config.toml
normalize_top_k = true
init_std_router = 0.0297
rope_fraction = 0.25
init_std_qkv = 0.0291
beta1 = 0.95
warmup_steps = 200
final_lr_fraction = 0.0
doc_mask = false
z_loss = 0.0001
Below are experts of layer 4 (counted from 0) of a mixture-of-experts language model. Rows are named router (the router's row for the expert), gate (a neuron's input weights, with its number), up (a neuron's input weights, with its number) and show model dimensions 112-167. Each number is 128 + 32 x the weight over its row's rms, rounded and kept within 0 to 255. Numbers have three digits each.
Before each expert's rows: a language model's description of what the expert responds to. This comes from a sample of Wikipedia text that the model never trained on.

# expert 37
What it handles: Space before numbers
router:086154154131129136151098077154085117131166160148181085128099075184120175105121129117124140104125126172149176090184164186106118078098082162087105120142161113152158147095
gate0:156134121161100103086081080179146076144123199120091142166104105143148046189138073149135113080091053108137124123095083167122129104146095094138155062128095099151093090114
up0:079102107134123127095194143123089089147147065119099099178132137132141008159061154163100105103135102145182154189137084186147147143135092112133104091127083111115118155133
gate1:069087162178134140121149140144135169143118169183151143120139100160116111149140131104138106169095129068101189115129138117108167127065110198195102110118160136158108067146
up1:069110158121132120112182144099154100094167126131132146108109162165197110150135122101115090145102076113137177112136132093177146107136141168129099134161108145140156129120
gate2:124131092173152079125140119147192128176140153094086073118162160144109141135145134099094139116164085101132150116109143201182067124086092157139158146112129119147123105114
up2:110106098134158142129173146089109130204114083133166102095156185103132161179160090130066148126091076136104134125096140138145106137099140134097125057147052184150111125127
gate3:112185090128073194156177154132162145130200136158126122137134115100122229103159163092101120101131151080090114144129124203125080122064093082076122076132163135132127160131
up3:144174120087168128138161119068201163161070141218139112157107079115166194119084144144137124098123141110117132101098146106063107150088089120123166139174144133180142110080
gate4:141137149090092115144133135167121092103073163070085079116134155183083101128109158115132156090167175138090125110124128164201077132088163126179114118104140170125160157151
up4:118099124122166132181166134197111120123140128138181122105125122138165137122137188106127138160115155119101140137100068144164128150122055095105183133119069139135165135120
gate5:086162132121135151121114167135165108095095120107167114122150158126081109098140090117133158088081118095154091134072107113105092116085134178149136073121079098113103160186
up5:117138162088172144128062133129128095140110090148124090145152094148097106130114192121151155090141139163213082114091153222081139137094113154097140092187122099107173107156
gate6:109111098072095109149055145135085120061050155049157134124152145149062148134138126164090105141131135098124146152166147112162131130132148112139155150113114122129153128107
up6:148116159121095164143129158184119151111098117130129160120163151071123143182145109128146157130130075177138134126183180100109037109156173150137161142110138073165154167109
gate7:129084145155054209125186144146121141202201109181145112149162152186184128162166111120095126054170098092077125120203152072097134106105133119174126173113166133198135100098
up7:127120149150188121150193150140126134072111114136119180182106085104127134079169105152091091157141171087196110138117110081166143163134159153127165173091101102070137107122
gate8:103153121117136131172084100101126053136143125134129089188109189111127106083122109164160114094157102132136128162086099104114082136122115087142093121098098123167133090090
up8:172110096093104118127151112116168144143124099102148139073174127145117171083085152113101126190018162111133164127125112150093155152125154132119175168201114156140118118125
gate9:160113110093161123174145113130168101115182152074126112116156125122072123121161099093100170206163115146118137185122110161099105102104165087115148138111154132125146139106
up9:124158136063138149193146108131088123122069133054158126159127086105074167137129120170082156117065183132147054101082115149117117141076119142132156139181177142125120120108
gate10:124145150197107071122203083199148132112106133154151110069120075179139120152150118120121087187166111148169123156130144185077156121103144140113162142100143148135157128120
up10:072155118102155104082132142166130117138101124165146129156165100134105138163054141132078146174122058112093193130157108148105144122154155103123159158170111159120112130113
gate11:110104164097161153154119138128136122124093163149084179095141124133131117123173128142147097119083145108129131109159070090110093150160125111088084110120127132115117157104
up11:170156094122102165062107119169110130129066101091122107160218108118122160126106131165079107122153115202166106134067148152100182098080131139133187068143073151148097091155
gate12:131112148133132117124133104117134114070127142109092131158079138169107110152130136103096118103156131124106130126138158128099067157063144151146181140069128173139135104154
up12:119160150097116155147047131110080110147117114134062108138117130065149129161101123165172141140123154140167093141079153188102126151078095106091146090095123121117083134174
gate13:121125058145150139086157121141123096179166163163119126088125098161181184152191119129123114128167128157118157126134108101065136085120121120162085066145115151147165104127
up13:116177091139158133066140142131098119107173119178141084175134100097140136128149144146104110100139094132099134124142106116109070096084129131177101125097106136162170116167
gate14:107090125123130119148084141121086066152050111151144070136140169169182173171139122106130095110195096082140114162143116115108149125118161165085167104145135140131129163121
up14:136103168107129150188176130137085109155161115079143124139119079113168128160140102123080130123136148132069139139130122116169143120086167076128143145112121074092121061141
gate15:106109197143143119099134076107161108106161121119087120178136138173136114155130142134161084096138101235126049092128172087118150157133106174088137087088145162184147149134
up15:141078141088159066094101045137143110029158138128062112152157108199136131120088133160133097121106106221104134134149153104079156122104178148143166119101093168099122142077
gate16:080109150116172143129112102124100074089118124055122117129153166107123151105138104101081171113114199131045079084132208157098121141146180184060089137095144108128167159151
up16:187104112128143135117186090165107137094092137152139125149139122103192154124151105151150177147131083061097152113195096107092132115099116100159123092098123175120203090102
gate17:136113101146123154102150104200081103085166176083117100126123121122127160076123182082096127146086147180139112105106155095139147187119192076133111113196163100128109132136
up17:066147147127107071158114121109153180150122107166080183127111183169141113153130127172118116092184143018180131108164063158148102133088099198100094095064130162137155118145
gate18:083139119143085101096124147141163152089108135151157097117115100077136115167145173126122099086138081144105157151144155151176097116100177122160141144150197129182119158128
up18:131132140117151119202111127174126080148134089137090078104127147148162099091157098115139196150065152129170120144146111116092139170094076149104121093081095115122160119148
gate19:080082117130088079096147122129175131175176062169111103114155122138091115123169118103092114142143153167136145082137170136154095144170108143087146115179114148155120121095
up19:088109123098104116100096150201140164172121103122085117157149128147105065116129097104096082098128100123152106161128121136108151147212177135104089155149143111158133111093
gate20:158109120149089059120189122142127110086087132129181140117166114150146153180149165092135137169141064126184115141158121140109093115150094154116084091166135115070135142139
up20:075122058159130158120121054133106081186125152114133174147059198079150134078125083098108121112115156135093171144098074140161113111134135061086195166095107128179126084122
gate21:125113176065134195134196156115145158084147169185131122107202100130172145141146139159113146069099107108084115161143122087152146124082123128168171149076100096097144145145
up21:155078115138126045082051124110082101131130114173082119180101120146151214102129098175148118146118146142161103208156113088122159089136113178164051126103157130174107120129
gate22:099183174128104144148068118141187134154097078068137102154096052127102196130112099129192140098131138128142126088139068117124124133138082107145112139110139106119136116153
up22:170035095158174144090113120117129193095167090173140120167122178120094076151146143149111124116142127153130173136141192168093136099097133175107142121107155098110162195105
gate23:107092128082111119061117094113199089184078081109126088093131136153152146127123115147135133133127146146158080106136127115125153122152154123183170118114158165127191056096
up23:178113099170098147063129135150141111133109164137170139102142108111111127150186082107149099088102167133123153108135132152148102126141151132101156159135170123119101126123
gate24:132149125097109137143129112112186136142161106137130134076201134081066146126141106021157169128132141094118142138133128149132145102163211088149107240124160131092153090079
up24:119164193154094143145078108105113140129150153208098107124105172112069102142178147181086206147103169145199126063078150150143124142113152143079129114094137131087097122103
gate25:118184162115126099167168166152120095142111199071139131187120118103100109169117083107151116120035122114116143104138187200141159137165184085110161153078129189081109070115
up25:136083165082121162091132095082127150099075166105137156047158130113058142134100134117117129126140178090127119130176099095119135161136121103137128107154116161116102175127
gate26:122151142144065138096148118096132103107178206155165173130099095113109125179142130094141168128106133144078123192101170095131100129164172173090131074132098133140169171088
up26:143146184146081185124162072122109088171148160174164162109105109129080142158191115156139174166088114120107127137133143082167141161146127085154115082121103191098177126109
gate27:118154081101133108141123134160123164123080143127137133094154177144162100154115153126112121087154062168146116094090118167099103121176085112150104162158085117179177180145
up27:143129096109060183095132146160112107126168122115182176114136100154147125133120085134109153226157150148087076197093129122093186140094118154123132070127156124148076107189
gate28:121173140158229131180107148135130183151127186149121100093134166199110107168135203131114036148191086113175135115192118069099102143088141132131168091151171114076128133131
up28:144133116119174141157122111151157148132117136140157164116089180142109096141118104121107059094138089100143109139135078120127106147084112156092085152136121054199128151154
gate29:134116067147071108075182136201122081168108130168150122148133129129146122073086143145103164235115108113122130162165114130072161052158131068168124130121122081142120113153
up29:137134112079072150128111090146121111072107122148188149182132143131143089106101165103125138149094174156131102113165176106045169109147093106144118134110137110125099062171
gate30:118167183169104115106122114162100123086149126164094129095052169097110135111156073157121125085144186143118116134146131160137139101079136154148101107073161157181162138123
up30:106165173098086167114157145195104092086095113139109162097112171134087075153120129124119142149149128181150099126154095132140134078161147149125094110135133121186118141163
gate31:097107118126088185119097199175102151076152145077081140112115061140179208090117084067119095071081050175154142104096174165200169117133179142159142151132130084114126121176
up31:125104115080161111071093086131114079213081111134128142143096126069162101111167147149153142163122155096093163155142150080115101136182072153133096098133067125115175150083
gate32:108106121100123166170112110128130137035065131126130127119147102108117124128074066137145179190144125146097109142166160145040114105143133133116088129118184113110156092117
up32:090139132078131119135105045164167122075108167092095120146134126132119154121131102151138097147177158070110154097117150105102139180147147116104144140126109122097172112143
gate33:171113141110161109171110107141084103128113098109142179169155140083090108112139149086137142159110150058153095105140101106081125139177164150175136129164108226147166132127
up33:091120110104102165157110127130133132080163140081129162102117103112119158170134119131125136093162143151101132171115150112159216143135145092154119143147117129117089117089
gate34:159132154147114145144156141141117196113220165106137111177152175140136145106148125135107104185199192134123127136105093130149141069118175038143142123178118121125135078101
up34:119111122153146118113126138106160069159100051092121116105067114132132123166124131097163156120087151139130155091167148114143086133150135189127098084129163160107084162164
gate35:131143101120172146099170141116129061140110137134159158131096159147127149135126079162154095141125155140095123076143077121118185125114108181112112145166105071142120084054
up35:189056124117099134173160098127116162094135166132129089113128122155104197153166158110104116134167130118133140083113111091132129084132158165155112110137133094125139124117
gate36:185108096169082160143124145135146132108100096190117154139088074118102132126135118102193056099117132132136171161093084085103157119163144088147052092167166148125097173126
up36:107134166112111188158075129061206141176109164208113118120133112096114127090129147176136201144131114039200111125122174143116115177142063125112158063142092106117119128136

# expert 20
What it handles: Infobox list dashes
router:123132102112110131079096158109109160189122171093180135144168151165171126108118119149142165120144117083134104143120145181132124082086131174082081057099173165175163154125
gate7:077100131100065113119132157156180163141171126130039104074148181184104127091127101074172151121104089111100084149146124142132180100165173159187136085120133115114148141092
up7:122129077183143131102126120138095120128080127165149146122118168114140160205066165140159162120113096154100155108061116182122112101106101120100116081136115172097092111152
gate8:127137091079156164183161131144086144096117139110084122099080156111143133153163114130126151096105176124145077117152089108132166083122177166109127065127165087074162115152
up8:164158161162099128146115093124139151140086118144151142143145152075106093116083125112168155128153101131096123143108150155098109185166085123176132147122170104170131140135
gate9:110159120133127187136143089105129146061152144124182181135156141075117116129123158139095088078159153114089139105129101161080187088072170124101103094135130094140179145125
up9:134132097188098147074108076093166164108117138090114109152119116062143143197128168108119136086103143089101124163160110174122195148063082141130181113143090125117112165172
gate10:067119147150110104130122063148149140200106161110170113060148124170079176116184095172133062117127126077157159107131095086160114172148118138173153123154176104114130102124
up10:101137149152109175130167142053154122165163108095115093125169158076198130094098183110173145115070112132102056150129142219141145166057118127124158174150145119136151188117
gate11:136119124110112143145135141146112101116086134128156137083117108122199124147140102123137062174164130084135096097106111140130049073106113173120163135131126102127129116137
up11:138106132121183134170174119135108173161125138125120112154103170132101107043119155099107181092116142149074132174110136078127181172129176112092106179133140174177141140139
gate12:119106044131109130162072147056156137178091149102149130138131170133112148115142149110124114071150095139168114114098128158104147073070056156202114071091200117109135150122
up12:151120071125118192202123140100137154182102133126091138127120148130113109114130147119127133086125080181142062134141098131145125156102107113185112132073172108078105074098
gate13:094162106135136077097107165113144156112119147152125120094151103161125159160136105147078170122099118137097156120187096152107139146100130118121110145100113094093114134058
up13:088128094154113151139098147116106155151126144061141129132074093090125085134071068153185117169124150122147183129112144137120155193143117087164149108159137151131102104142
gate14:160113145193116181089137118080102129156115174158134083073163131154115061183135086110182146139180211133158194107178144149124146118104150090098166092169135091132163188115
up14:140106143166104157143151100091074132173140105091113081041118126111129057137130100110123130189162149129143116090130128160152093093130137139095062158201170082129149151106
gate15:132121054121150128121147120164193163168151179120163073144111158121134140123071150151120167136118176148083102099180077121113151116185118129124144118159132151187170091127
up15:125137159078168119100168220110145152129130134068073167153146121133135083110180161099137111142066097127134212093138122101172109118081127094166118083200155097086171063087
gate16:128186127129126162107156123126076117147115113124059159113121098080130116136101104089101136078153092125179155141134091120105212138165121111130090128126162107064137089121
up16:140115091120148110154120132167076069109135118135073092167119163103165130133162130091110179106170153118155172164157084087105172117151130088086051087145152116074135146129
gate17:100164033126178128202181108135121139151120120144198153085132126124066109171107093120078114125168116098122134117102119098159166108195145101130089074211149120076145210118
up17:103108100142057105080127090091095212160175165180113147094118125095127153109087119177116156148149150094101096149158144141144192102124148143128099118148090132090095090098
gate18:068192118090073186114125124145118117127123117150142103163054149151122143179116175082100148143137100174139097178088197158210100069136168128106085133145134162169101171140
up18:074113165118173122134133190115020103160137162097073108147098098130140137140149115187169060088163170117157138108116155156116120101153121124099137160083113138060139183200
gate19:136166071163141113179170164182201134134154139138155044138132120142091136148109151148113189129145126107164085096122136105164137144106081117155119117142127136134121183122
up19:127117174118144164065090152064104143129096140105122153124106132127183145054101145123134091153129136099111154095109116110068133118129111106118150133095177103152143105119
gate20:154132080120091125119117158171121179137137132142149091166136144128121090106107149124056103087125128119070087114136113128148134143108120162111077119151133098125152155104
up20:140190123135166103090031105120093143186153150083129139087106154121112089129108105093222128104085099097102076129093112149149132055136170093089150173143157130097155119108
gate21:119084155189172082151086155112126132150110127115129135116116080127080120189116128125101116113201066088142189115083126091104164118104140117131180041138078126113103142107
up21:160171111115128172134148119079112109139134131119091137151122137116143137079155135146168138149126192128082113114096130194135090120134114088133098146137147157161165085184
gate22:124120070082112081142053166148122141115154172094082164110134115202103118181132174172062158098124125155134069126099133142168101107151146082095150096168122147099084085120
up22:181075120188102180089171096216122096156156103108134128104154089146170119123200070107129122135119164140140136185150158149125180153089180122108173138122139165196107125142
gate23:158151102180161092088200164127112129088108179154130144153121106179115094159093210153140079190137140105110178156186119059057104141156143172148162070123117112114147166126
up23:161120146153128161131175144152140093085148143126137145128145108121080103121129189158099120171073149128120089178112141103120136141200101137125136059140168103092133141064
gate24:158166161152092109109150112141122129072156163120127121174192123095137112075134109072210122163089108135173101170084160140157134117087045102154145075111135087151126173121
up24:137109198135117107144132135124124109168096140072115090123168148150089173135108124125166120194092120068152149065088095130144155101083134121100150105131110134102209134129
gate25:159174090140170120128129146148148090114123103143162189145098132148167176148134043182193101152126173089114142119138120116124096129110159120110108157135120130144092105173
up25:140120145156116160178149108114162139132148101155094078091096100125085101109104129151147115111112091192123122082129136150131159130053139208131145138118121111087035165096
gate26:079119110115099129147105157119171095176171170106157143163137123122067149127150143083079140142147167093155128104121087148155139099110133124146079099119144095131112083146
up26:094106082086132159158103136137107082178151187109145142125169111136086142110140173109076136161145122141105110090173103119150125097164049099148079126135165105121104054164
gate27:216125148124096128141148094119100152104168088136174080182088131160145083123182154170175134136068188133114091074108114152126123124085099124138153044047147129136152159135
up27:157087182082133104150131096161139079189122143105111137092196117103105141130119134150133153121093098167137110068147111144125120093091125153156107109091088101141078162145
gate28:110065115141148114159108147185175145130126193123086104106112132159170163139159135100138126080171119200129096140160153112099125134141136061124090106102152065153097123145
up28:109132148111128132069126146043137089169126124072130116101074060164113160085114146071128181131091148116126130164115138135110143087092070104146109119239135156132169106128
gate29:108099136142169172139155118138122068098150123071090086170096097183086067145113159125163162147126141176142112105148077102121064117166060070131099122129136116151199101163
up29:143160109071091115190120148110157143157104118188140166070129119100135179130102101118092129101126080113107184140149150168114188129100213130123153131146128130097056137135
gate30:152143170150071151130116182147112091142138157121150160143150110090090080213079109115122132082135066134172137126105112099096185128171152111139095071124100179166123158131
up30:184131101142112090091085165135128091045148098116146174161109144121128164178163112092106141083127129122178084122087129142114120061170167129141106107133102185191139125107
gate31:048184162169133130151171138116097123104129172113136134081148094126170143172149119152112137139128102122162165172142145120158175128156112097116120115135101127145146069128
up31:057147123192121140146123120125205168184097109184096174134138140109170188141147111165124139120091062064072163121129144059139132145198104114152112105143149104142159119114
gate32:101183096114116086120161153079202153119181136094142108099108146160123136084140158186106133176112123160156139121170139181136123125125177134125136124117183168154197134117
up32:124061186126130130173128128178104079158095124144132135136128123134132140152106081097147111126130137067099131146125073095103159141143138140125113091134105121086065114116
gate33:145133138100169124144087160102132174132177137126156072097110139089164140067155150108171094055084111132140130133148106133123078102090160164181096123082170159121127161152
up33:172114121062147115141107136101101189130188131133161094089156147092171133095152130130185087079061123108104207109133130145106092157092152181182147115117202156169100169131
gate34:071172160132134094096137099169129121139126050199158149108137151096117120132130083103096143089117133183154214120126138192137161061144109060107137225126193162079120167123
up34:155051140138122118087134086104054107088094124126095142180153082125119150111177096166207103192177150104069134113137070163066163183116145102106118092064104065167093123127
gate35:143136079154137103147160177149189103169132191114126141181107129127083154172113076104101092153145148099090105124065137114154136125143121142141113121097089138076098178062
up35:090119073154144131189132137116160100186076170124134150141129137139100115135135069086106155140124118146104064123107115118147107157155123171135119070121053142126124182102
gate36:120098105121109178109117116090094130113204151150119133131153143102140130166105159166126088102103110166141114121177095131186149127082090135049145129117146114134147133118
up36:126137121096177078149113136131139133166073097123164094128088092149130145111167141093135146116177075091110174096078133113087088106154156158234131159135115114122111098109
gate37:080123082127084148134108121175140057136140174094118147084159126131139148148171089132102151132171240128083074132135103143163172126125199076156069124140127144110140068066
up37:044080139062102124165111116138133109098156167076105150111109118094123166126153162138097139167181184058111116115120172082117150118162107109173074136083166127060153103143
gate38:080108144191092102101138115016098110158102135155066170077141138151119112116090157092198107150126170119153106146083083128127115091146113078131126087138094153151077143189
up38:201174092100217136145096145193122140121092123090171067161144104105160103102139069133085105130167106127085169110164176125116134115143133183141149155124132101138152103082
gate39:155111098147118132189090150139115145226091126167153196146128167158060144119136127096123102113089111139095144120128141086138154121057153101150151096137164121146147096139
up39:128104120146139146200085140143107145222068139166178191130129173154070127108127145116129108099118106150136155137159132089135143131096146089141146115135160126139132083097
gate40:092081102114120159173137128146147138166153147124118072087116177172092132165133155156133102176147143181105080167116111060113122150085104167127142102210146133139101104136
up40:063124086097145060132194103126102136110189127193114105099104155138112141126165202191128114092169157136130088146136096101154081130137104160194097120187143084144144107080
gate41:169094133164148116160194104153125106120132136161113079092161148144140148155162112108157127087136127142110076167154104096173184119090151134159096088109125139125097148144
up41:099154078140141133138058148087138073111112156080107170160099138155084118075112131083100113124138093108076175068103154130137098151172146148102161149128130091155174113147
gate42:061144090073105143117090161154130094167122149061169102184174154183125090060112141091104116114150092117096110114126093127085140109088096068210087081115125120144167172114
up42:161115170169164103140163124105126145100157112193053159107100107071158157173142141166135128162099126145189200133151184113136105145132159188115163162143155139128086037158
gate43:082139176157147123118177125063161156141166067179131187099124100077098125080091158121142092114150113067132137160110111146067154102125163128088116125129146129108146080111
up43:096100160136077153210085168109203131154149147159138149161138177098144103122183115113134180111105110126130114147190087089098096134121105111147115190200136123126098151111

# expert 13
What it handles: Leading digit one
router:115176126185173114114099117131170174167149088156171128077135088117185105170087138142082121112069159105149137192101122143151165073134189080109144135160178075161202131114
gate0:128169086136127077167131072151096169138175118117094070154146106136068103103026186090148084139080071152117129125150115135118133158115172129141170166164142075109123092088
up0:161085108105091133155091080167088146199147162068105136191169080152128129112176067096210134127112135137157086173127176178179114108184177104114072067133168147120117096108
gate1:059134150104058124134124090068092180110186155142104113126118074110102146173098121161087059076139095178143111119144159137117118083133146133128143103146144132077130142126
up1:114139178062095142122149147126103137102160180136103139053104111121107153152119188128137109126169108156126081123147184169125130120180127105130121113146153120127098118191
gate2:168109121163095176186133094164163128137127126168077137163178111149074138136173113077130078081137071075083120095126143172156132109179109091101157177118101091092153157099
up2:105132193142067113129124070123124139121127146113140070114088145128058125141113088128061083114083129143085179146090223087168125156159133103175125168175072117150092111140
gate3:143110131168101127114086124111077128183108180155147149106133166104124050152089115154131097154108144154142077162082108165175112091136192154118108143162148082117123126166
up3:066077104171152134111119177179146163119135108108118076130113112123112167156065088125095067139100158121167154138112131107142130145163129132137128178134112183139204138123
gate4:109137083121132070143119123170159089107109138131112155074135144146148099098105102171175173140106067181137115139063145081089163128081139062130189168150157140123080103134
up4:140130156117105159137134141089119147091147129152129103191120082117101117164165140088097095098122156086087160145139165187143131147183106190122112102089044144131148197144
gate5:149137098188145182123153122057139166128213153123149111101186092110106120153132080120175149105116061127116238109165155133125100112158088121131163160177118118130120122115
up5:114090125124121096084119124094149153150142131171063160158080137117164124104105092114091111154140061146117167146087109185110153094095136142152138125168148126124113124137
gate6:129134136108088152053102134123188086111121127141067090129113155151127165088087105126122162098131124137127099170120155151128105166130111112110083095164177146129182148122
up6:153151095106130130030114070147170144151147074131108097148114105140095131105078079145104155116066080120164180131084143161124160202141111114115092134162144134098187123122
gate7:083135097147111136118095116160074076154159126086155197133125148059063098148147114147124091136172196182063142139077159165175184157093130109113130131159118126147125122110
up7:113182113133159101108161128156145136214172144146080136065136085074152158150193149087099140175187058100138152152113127184142123138132148157088120147152133114104116119083
gate8:125094138141111186146127084189150098173140153074129118136171114113100153174133152112123085160133148097075138130126106127110129128143159122105107121180110096115158154123
up8:117072127105119185146083108153098119125139135107170117139107118153166137164125152124088065127132145058140159121119127121136105115143188113118150128134134131122129161129
gate9:115161139156110118100171144094138151214114079158103165116092111152106134133131154088106072174155148115169130109103182138144120105124103125100127105077129106108144145112
up9:081093116166114122139161113093169130212156057149072156106123139105087108116144155094085057170137158128185125085117127112138118111162102090105091109081096140113177149065
gate10:099087112074050140147134115090072154179151120188149148137122166116114126162127123076175084151181126159163148121152151118104118119103133075162161131115120058159160151089
up10:159093104050075192080158132127082124125116082162123120150116155131140125201104153091129087093179147192160126163162156068116125144124145102154158129129114085171130144119
gate11:138115077105140092180128166088154152153140109161150138098107115106105133046114171121132119158094109111127122102139146162157104116105140158119164122163125114145114137147
up11:243152104143141137101115175116144088133145089150143143074098105147143166125140123118162157125046094146099165104175185070167088160134128098132121084141138146151104142154
gate12:040166075133102116135103064076140139188136125054143115104119110145141142162155123151141063135066136109138126105145102142091148141129111177117104116108105100148138109109
up12:088119151105142136118116102125071171110185112119133165148087171164137170140111186170092096167173150151072122128119103121181108080139180079135131105155101163172153124138
gate13:060112124220136126128118150172092146118131088168063033142126086140114086141069098116111085143086127134163123144121151108162066083141113154139157097065122109118181150101
up13:080128153155125160100137129159102126064074138145095163171100141075134110170088108212113124104130085113104121171082093134148110136145123103100138125084105059147090140153
gate14:116123077217145142123129124102129154128129114119106039124118122090132130122136055150158072152097128167175137104120081120190078067092108135128090128170095128153109181102
up14:135113086144151212134124167039120150075123083139157128091103147122087077152097119127100091167140122136098164111102152104132094140117143127104144090141071070145148099101
gate15:166167188064126140119223107040130100066148156081117156163085098130123150062132117138125112128109143132172166134134091160125160087154112142109104167063110153111128151098
up15:141110123108184111213138115122164114112137097128135063115092149142088128122104150166144142104111085148152110137096147143166141182129141100127081100117184112135171124080
gate16:125114102123130144167143074097192165136124115139135144140114135153097125129181067087149099104162135081097087161117116103165219097115161124176131177167130159125085106116
up16:058152093239130069105128137166126111042180097143103090105144144066118160138105171147088060049106141115139101087133153166145147087144122156140134126094116130105135143159
gate17:152127125149146138121149132162171129140139163152152126047183186112206202156115121093144143146158145135088125144108110101079160125109086080076158081131148099119132122155
up17:090050082115110145147115107138113133155192116134123091162091128156111117072115145131119108145075168196123139072122108133134118132091126099122140096144163122162160127136
gate18:129129212107140090051161122120127144167120142095151115161147137136153117126183127049138146088107062128155105065090189148140164160136147130170151092197142087182153130148
up18:072107102246155175096181097182111079138139086145113074156129151127137124116113118113092122153096123129106103133169113058173126117150130189122143166079045135069111126177
gate19:137113134162187082123128058038126141149122152057137109147106122147125106167080117179092142143181145111107118109161090113172111101112046127144084136104102136101159174123
up19:150143139171225114132104077159119133166144147051124098143057157161089159154105121154101191161207137125143189084156134119117122138117076104122113165103126151124139120095
gate20:131104199168066096099087154174157109153154114163082152151135071166092155118224128122146087069090150088186117138144205135139128085119149147156199100100181100098130162086
up20:158160172180123139108094084112144078168096133159097153125120107109072117143183133109150167113164134100157147091123128100129117092137091122131168106093137140158153210144
gate21:128100118116115112117074124081148113152105108086144105032156140170082135136152123075089072167062115144070066127089112147095156109133128125120120131074088142128168132073
up21:109110123133136111097176135157123105144139136176130159169139133128136124119141037160153117122161151122167156069073141141128116133144080159142133168173142086125087161191
gate22:105112179155138103124104119164118144092099204047160094099128162162116172105098144134083097098126129140185136156200176149101080094093155114127164161109082101141135110146
up22:101132073137170151120209118132142133122144133193139118143131078135128123112180129160162116092109116122064149154113103114153110139140160150121126081159173200142132170137
gate23:159130127141101174198109102069133180169124082125176139122141064093104182137114165092090096144143164167131115180100139153119143175142178173124131104117124123111184133188
up23:120078070150109049138137140130091139054085159096084135112127111144150078089125105176131151176104065137102134139171148121160122102090092093167079120146124090141104099083
gate24:141104132122075090137142200141098121104169196105122122107149172138117114214103156066127123151143070093089072188122136150168143123156118135106114078102151108163134112136
up24:118167130122191149152116053117175105174153099201185142132058086154152165032117130155118122112123141202157197062160118099135135167114128167138149166124107126102094148122
gate25:130128151096168131129082064110190074109179074124126089160126106143135115134153069115104157169137131161127155123121148170082129042147134053122154161144100098127171177118
up25:159056148134183086129131097174161140150108116096159162148113087109044099108137150140108122125085117158144118103084160169073137120170108111133088142115115082131121111152
gate26:148149130113149125119169131028119119143156180142154148083110142144096158140116163096144145097079076129113136188141215127103079104097113130200180172125143080091115188118
up26:103183142048125117090123160088122168147130127172138148073139092180122143115103197193101157132121163146126157131115229175102172076122106108122140155108151145182117097129
gate27:082147119134116147130047131108153135141121102117094102115122133089094176122135138108136148097164145076203190131099159115170107138050147166151069086114112132172158115090
up27:128104119174144147204118138175131172085126150147129116079141115127067101094143162127097119121149140074136173129118098163120186144072177148108113113152115075088146184132
gate28:114145071156084101079128164099131146145192128138122064133149111064112162078106174121051134094135082196159081102095158106106121116088111085118074161144145106140128153124
up28:163136078157066116093157163116190119137179134156075105140131090092118142086115215089106107087113057140108092097137172068149140119113072083143070171160121108141141156106
gate29:166104139075140159124139130165131162180169208098137133072150115146170184146186120085088101161069163076121088106077135130147146072096177162126127173136122101158105145155
up29:065159145176115114119110109113150105061116063136141101217101131072091115150068159114167158099146123163136165168149091192079125147083106127146103122144069118124140098113
gate30:090144067091113085104152164173156150171149125145106088126112108174150155130124104127107118122100109075159096117151162165063125108119123133197174094143119092160195102146
up30:122166139179105147178127082155093071120111168089125135110101138112111150137090152142087132167130152124128066146145085145150180140149108140060085143109083185141124135146
gate31:100104153112133095093104122108083142096113087105145142092127108156200151180137115099147139114086169118080106196144109130182136174076226134170127114124100125224125092103
up31:114117118108147168056138136108141114155125142126071096174130186110061083121102153160086128149136112142188085056139144095125143107200059105111050137134134143078136096101
gate32:088102038115123120064087179091095170181110130136099180117148085178178110100124122078149100128122124113083088145106103111130123079153172112166128136144138112120110098130
up32:079125125128093071118119197079157061116108171157119100105128097168151140119098059129047136110150102099109154082105156081096090074167199095232116179118099094121146119138
gate33:106193153125111115106131120148141115130174124132158123121141138099140138107152135089145163113141202153140110140137132186203142126116143144115078099122143163142154115185
up33:143105178090163113126108110103162141089100119079143111170099075156149123118139095095092139117061108124142161089110107073097046126107161168196173133101179092132124131107
gate34:089123139120137103149137134140151161110062120122142121129129146157109139119057117165195068144087109062135072115148084092128133117131156132166170128140119169108135053122
up34:147084104129102163180086154113133130104161112133094112129132070159139134132161156119128173118151139145120178199146126143155097129091127138150065195086105098132138197135
gate35:129149177134063095105118124168071119182125118110144146021105163133147124160151184103153157126162140120123105136103155208090122140171115108123119094142190115149117085223
up35:114145159184097119111125089158066085186129128130152162119142195102122099190169141082097133119057130090122119148119113150114135049145091156105106110104181108138159117185
gate36:138141183094103083152150097154177123128150146082141127133066174162074159207104145090152096117165195106128083094107140120161117083146153170109168129177178108064144136121
up36:147169192134120100182134123129145148146075159156149123144052173153096175166120122144126124080137187132131080102107113113145163074181130178138203126130168092069191134097